Experts of a small language model.
Experts: 32 SwiGLU neurons an expert, a softmax router.
Training: a variant of SOAP for the experts, 4870 steps.
Below are experts of layer 4 (counted from 0) of a mixture-of-experts language model. Rows are named router (the router's row for the expert), gate (a neuron's input weights, with its number), up (a neuron's input weights, with its number) and show model dimensions 0-127. Each number is 500 + 25 x the weight over its row's rms, rounded and kept within 0 to 999. Numbers have three digits each.
After each expert's rows: "comes after" lists some tokens at least twice as common just before its tokens as in all text; "gets" lists some tokens that make up at least twice as much of what it gets as of all text. This comes from a sample of Wikipedia text that the model never trained on. Tokens count by the router's weight.

# expert 90
router:563538521524490522534513497541467467508501517508514497475469505476520486485546504454517522477493465542501518542485518494477515534521518482528437447506472432482489504500504489537546490520489493522490469495485514483494510495521521516522487487498492480545499444487512532475529497497496453490483495456491514534505532492457516475478467509495504508537490509547501471521516500481507540487506
gate0:550501547538512484513515520550496483512490487468509469509501525507450478532552486496502480532492463493451492511475520483505492491531451515511509491506546453498502490474508502472506491512502517548515468511428525491517531515486498512498470504466490482532485493502528509527506470485499508493536514454517477482440496489535492508503492466495531529528498493508493541516512495459479481576498
up0:537500523539476500459536463502465543521487473485503469476516489480487538459493536437468508480497496478483503468526485502523494491490535510470489518530523565449505504499507540505499523465533489535515499538475473511504495479516503495512514530471480490515483491488456486488506458512529534506465506486464513536502501466477470526503510527531515453490574508494470476490476500504480495509471
comes after: " f", " the", " pre", " re", " cont", " se"
gets: "v", " h", "iv", "em", "av", " v"

# expert 74
router:541520483456499467512504500476490505466540481483472465530465510572478489487490501516479476508511506483509480519501525477486454508518470483513493478488471541476557484498505500484472494458459428513494497459553521531471490512496520492538501507498510484541523469496508484470529508503500546458525502509493499526471502521501514529543508491506479506473471494443496491510501509501527561474503
gate0:492443466483506487532501502497478496486473480514460466514540537499451436511487493492498488530514508436528509492493513501525481504518502474515502444490497527453536478501489479520482494503432459537506474507527513489496536516473522491518521506482522504500518491505531492462536507483506466513487508497504443520521532483500510529466504486505491550526492536456516479539518491470516530482458
up0:460509522451492478480479463489487509585496491480506538493490509513467505552475488489508468519490482532527453463486487528513514464460464513470475487521513492523508492508500534524521517502528490494468493482469518493485453539494518471529521519503475496490491525498547471492477476478523503465480508521477520476517475532467467475510537500469516512511482430507533516503538531503499488489463
comes after: " C", " c", " T", " st", "enc", " Count"
gets: "our", "ion", "y", "ate", "up", "ity"

# expert 8
router:495462500499473498515437509507512502491484515519498559463508478493492521504471521537483507548478457515442492488514470515481484484504517517523498492484513483505515503533534492505483507552508492496494501487444462488469471526459475524473511483492474499551481568489485528533479492467547502469483508492513476501523472516472485458529521541524507489503498523481438530520489546485493480502520
gate0:504462536470524520477533493493503488482486468523498524499540511432513489496514525492527497522509470492512514506517510499497504544488462527546430518522543472508453487531530464544521505464531521458468487515514501464484529475482530487485457540472462483502490485500493509522457506503472489504495487509476491482517487516476508480482507522482527551497501446486499499558493522495529534514477
up0:518496474491472536495513517491486530522518498539525483503503506466508499476526487508505493512519500535527501536529499549512499496527504523521456511493537494531482486505528489516518530470463507476500511501517488503531552474464504502452489505510452484465485463529505501526504500518507438490506472487476469486484517542542493548517556499518511448547458492477550504531520514500459531478453
comes after: "s", ",", "a", "es", "er", "y"
gets: " and", ",", " in", " was", " is", " or"

# expert 52
router:528543498528548510468473521467515490449542522470490484463475512477523508529500490542464492512542476491496501493487500496471478535479497524477427485530513479505478482506527522487494522464466523527494510490482496500568506452516483528509499488527512537512499464487505491564464502528491456491496518484477494533495515484538456490458514486503496479528475538516517505504490518494468499532519
gate0:550495516525541502523557506475489530481535497476538493519550496497547507497472437516509462543527489480490484502493510482518478478493510470504527514526516517483553504512486526516511464481521519496486448481501496514541518487497492502477478499500543498509501491498502500573501495497544495459504511520539498523499438515487495484473452461533503484488512522504492464527462504456512521522478
up0:500495526466438546493455538530505488484470521502466551506521511494478549464519533516499499532510503561488507487507528519484502499495493488520508516521464514502485518459508495503525483483530519462509506510482476482488553548486495514486516527497511503530508459526509500520532531537502464573539485519504509440494458497497476517504478495503461496529510502463523531464513476515479492477493
comes after: " the", "-", " a", " of", " and", "ing"
gets: " M", " m", " Ch", " K", "M", " ch"

# expert 80
router:471497539479492517535490524464496492525501527516501516491527513493550457489485533522464475484474512533504496536536488481522477508473526539524489457484494475503541483498516504485563501480460464509515522488544488491467466471497490528486497559470504520481472478458528537473472523495504498529527498495494513515508501536469492557534543468508517495505490474479530494537525501515459486543507
gate0:493503470479476476523489507504506488473482544513508506465515501521478463518549503500474524508477510528469493580508512521524500502489479452512544475505466474479510505467505479515494495484499507512511507462480490478515565517509473499544539519485470500545486452484488474483453479459460496507548469490515490537504521462480535492511543526514544488487563501518519512527492494497526501502488
up0:496477551531512514482512494482485509513531511498471508520493556479476526524454475526555532502508505505518523470496506570525495512546510514485484528539546501532455505494516575500466515465486494474477481502502540558490490514517515470477492493502503486490471509542501529494520486504498480539477509514473512506516478540483514470541534476462491529467468484498523492517468514516483480494490
comes after: ",", ".", " that", "s", " where", "ed"
gets: ",", " that", " he", " which", " and", " it"

# expert 27
router:517520468483533546476455482535504490523490556546508515458452512513497470457507520499493497453524471521511525510532492452489461496488489527496501518514503507483501531511530500456492468501517496512521461496512499472519474495539467469522525534506495514515481494493500465495498487503461497470477533520503475516471507529463513512491475531543493467495519527442480449509519527555462478515514
gate0:519505509547475526503490512510483482536521481522461469472491516538475452453481517497442483484515492481478507506508494468481442491498490567491453490485471459498544534484534506509511478513530488496504507492492536514503530542499471466508450562489453504530492491479485467482508503475468487479493498474501465534505504475526501480476522529518540466488495485500526466519504528518484501522525
up0:517501497467469506491457500526516513523486475490494459467498570530451491468514527479457518494498479477530482482484524474467472509502470532499464510537499506513484484505524492504479474502472504492497488506511516488492523509496541475492466561509493531502419445493505459460473457479471453488522515467508498497472477500490532486527486501528480534497517512485504500525478528526516472538529
comes after: " d", " D", " the", " and", " was", " to"
gets: " d", " v", "emb", " off", " serv", "eng"

# expert 37
router:527465503454495486507522492521507462537500516507489526444547530477493503525556475508464443503528552524486516548500499487494513475531508497504491489501505458491512518447511524479476499518499528518525517523484520467493495471496530515490479529528505523455506499554520509552470492540442501473502533521467529493509512510472504504506518481544521498492478491498481494505521532511449457496505
gate1:497509411508515508472490474451482464540496506531518505462495489534508443506456445502457519474461510508478530474514494526509474525493529520529563492497536513494500478469495533511489488467519543501512493550491522478502510494502514519449481519496495494503491519508507506541481497489526489531526492460460522537527507468508529507463486475517483492520524484525489498474495463528519491496494
up1:470461468488451483479461525493508499517522534492529506514535482510507508505548488523520472514505494540478484510532510558553456482482442548482463501489487478480510495539483534498466502452472544504507512507470502483505521471475512501532486466510491494462510536487500481495490494496502477510462498510553491511526510517471489502550503466520516527500443481460479524531520515494534474501510
comes after: " the", " was", " a", "ly", " to", " and"
gets: " g", " re", " sh", " l", " le", " cl"

# expert 66
router:542496484482501541514543514486515510500480513474543486486474494471479514519492509550532505491503522471513505522474478506508537522513502523470472480496526487482469486485500442454503475490482512494514465488460525492448550494500515550527482517505488522518507497530546460517496459513470533489480506458474481492461510471446456498522516498499477501525475462535490473476526518530476486445516
gate1:484498543486495521460541472477492477522476467537499467486475469510510498518508496470495507475489517487530539498519520521482490540550501513529490494472537503533526518503491470464515511479472460498524491512487498515479491469476471535490449504513492532497509484540546436461566478497515484467502486514537508527448469517513497503536517510499490501460539527538484511517525524480482519504457
up1:510488498470494497510516492503527525495504488526499517501496436521476516514488517451516487540495465525548488470495528502507481453571532492463502489470489498535452471521496508508524558524467524515490517548524444461444472480515561513486509563509520486490466496488492544499494501506532497497503468500474524507478483485514504498548517527482524526526492486499482499506507497475513496482507
comes after: " a", " the", " ex", " and", " to", " of"
gets: " f", " F", " l", "f", " s", " w"

# expert 43
router:474523493512522517523487510513500445509472492533495512508518479538503522526491561460480442501524481506522505529495485496481499501548522488468504488485488488501534473514500536543533457457469552477505463472546471453519493512508487484539481489518488504469489482477462498534510532514483537496471493479480460502508509506500534510507519508535544519528525491452488539504477483508514491558500
gate0:520537517510451485489471546453498509512517532471483501455437500487476502501525476459483504486520446480490505499478540550513514488487476508483479507531521498495481465519501514464471511494544486496550498542505510523506507508516504462479499507532512522504491466544511453535460523485522486488497487503464532512516500471498501517560526511480522483523459503476526523505516485483497489490429
up0:486459537493522521473508514505479466495489468495466511518500500517458463435532533515472508487526496505544508525496496498478479495468476510497497496482488475478515485506504528525467509493430500483470499514537465474511480495496470514543522517483502522515553479459489523475491521475518518493457497500489470474486502501508495544535461498506477502483552442473458523462502509537494444469487
comes after: " |\n", "0", ")", "1", "2", "3"
gets: " |", "|", ";", " -", " /"

# expert 26
router:475500506529487470480522500461512530499474513549459459467507575519509515540470499507508503494517482439501505512512504488484481505534532490494519538547475520517485537524490500519472485498482505543502532483498500494497532513534494520497531500441499471481502502442526475495496550502519488500479547508527499535484473519470528473479504512477475502446510502462529495474528535483482515535474
gate1:487500510509509507475505473480463504538481479516485470508526498476484478463522516500458481488529508516493508515490461465527431489503524513521476500516487517509499529435501504500497481423473454458480506469481512515513506499522470524470524520445491557517517450469508453506505495479520469475528488466502464496487537506462559469478510462502513499481495480513479497501523508521491500507533
up1:517504507509532476454488501502502489497521472515499478475518482497434517499517488540496518485509520518495505501523517490487507496528534505499551483485518501500514472504544525511503511545517496561500489530512479514473500438488533521513507472505570511491455527488491515529509500506527528520463531504525517526521468496527505529498490526449505494510537517495439497455493547533558454474511
comes after: "\n", " |\n", ")\n", "1", ".\n", "3"
gets: "-", "|", " |", "–", " -", " May"

# expert 45
router:505529495535472517465489503480516477483502512520564491501478490530500498530538539474455519525547463464503487507515512529472469556477526470487468454487498500512492483503524504477502513497481516532499504512448498524525476457502570492503517501499556470518497519545463486533483513502498489468511495470499508527541504497515465533506543508509524515489471521511506488444494467481460505505522
gate0:527490533522532527466464486547511479464512518496541485502519519491569461516487473512484503503537502459514444488495520486477493513525529490490484500506519503492481509506453454439492479484496511494471511483489517473519508542469562515534523487472555513524472474538488484516478513505496478484499485479479431527496506504519463496529487491526509493526499477474540473495495466497464513499517
up0:496460528527519545473526452489500478474465482488497482497500488552552532493454464535482535468481511499521471518490472520487481502519528506499501535495517453489519486513507492437493459473518491497530493451449526483488496520481543484498472468458483498453512517506498515538517503506506517522518482499467484505494480510538494462525531476514488521487482446473510489510552519499482507499536
comes after: " M", " m", " t", " Mar", " man", "ar"
gets: " M", "m", "ag", " m", "M", "ac"

# expert 60
router:506481490483516454506518489492485521525572513509495440522486497460507476513510517529488494496502471519522517535503513504504488494526482488529473488499473504451538481525499478475502539439493485514495498530495518497474514486524501495534491495462541522533522434544512518483491504469472502478473510442488501466496496503480450498557480472505506487478496529494476486533507533516575498480490
gate0:481483554499491466522496477478485498503495494557503471489505508484497514500492484489473485523523488511515554467504486504515487506515513452505486480460477516472533496513493496489542484433469480468456520511533504494522515495543495508475504510467567511493546480510495469533482470473477492481549511500500567498509475503526496515500508457440499465489502529540494498524497513513536442508508
up0:463530504521498510490526463481495492497456518534474514543480521470492520547473478516461493512535540513473506509526522536545458521492510499527511504533546542511489481513476530532512497500495459514474494513556538470480534524524509475542500459528526484528464511517510532528532478520523506519487474546516513508460513512514521521488527522525514500481471531449493505503495482516483521463482
comes after: " re", " c", "c", " comp", " cons", " cont"
gets: "id", "er", "re", "ir", "and", "is"

# expert 15
router:456523460528513485500554510480522519493507506533466504460509540491502511543513500472500490496526511541527512477475490479459514465486509479465536539580495507510507521495518523508525473535521472479485478486508495500490502498522505509471505481450479456537514478504463525530531502477485527513484525489491481557509485527461482457491550504496475519522513483496533514495486516531518500514436
gate0:513509473511514460499513507497475491499508491454509507448552492501512471470511530501531540541547527493497526485496537498544508488502475507508462492482554511532503469536545533546517524512468503518496453509498493497511489526507453471500539552471524485467540505493486472505486488479526491504499472516486506508516538550467517568480481475503495536518521484520502501479489510504543493504462
up0:462501481498461555438447479486530491521542529460525510499543518466475478484488482515485473511471498482522517504507507512503498466517547521483431498527502491547478513474507474507519505537506508507521521490489523487521513484526486493507509519542478570467499463519515498501540445499501498498543498508520467513489501510462495521495468498499500488460463488467499460479498490550506485510504
comes after: "\n", " |\n", ")\n", ".\n", "|\n", "==\n"
gets: "-", "|", "\n", ")\n", "\n\n", " |\n"

# expert 42
router:513504507554522472466544486458482468455479481529471477530487490517482476477508527501458525536489520466524511523496539520503506508483473498518473510501464512508470519524486481497496511491554503514467453540461507490526500506452511515515521503462525507518505528533506557519484490501534516492480522479499510509502504472540456504489567445526472508502445524505512493506497492525501534473475
gate0:502493493530517503490452480439494470475499489498470536501503543534483478495484450527499516467508481486455544490458516478493486466486480462501488524485517505519469512492496500462502495521520481521492496481520478498519491473504467526525525476500506503499510510485544527478500540518503508480521543495482478528514468435501509462505543498488465575495468516476486496486523559548518475515460
up0:489471474526525536486470523511515495523534544486491481518452506506506490501485480508530472486491508498524502467521470544514506522541496540504491501514486499564490470482512509526504468505546509545535475458475486497528434488493515460501542513483499524530523469477502523498462521500489503449509479541499476538497449472511520484454512546507524464527516480494504506522533523503467491495534
comes after: "oc", "m", "it", "ic", "am", "em"
gets: "m", "or", "ent", "im", "um", "iz"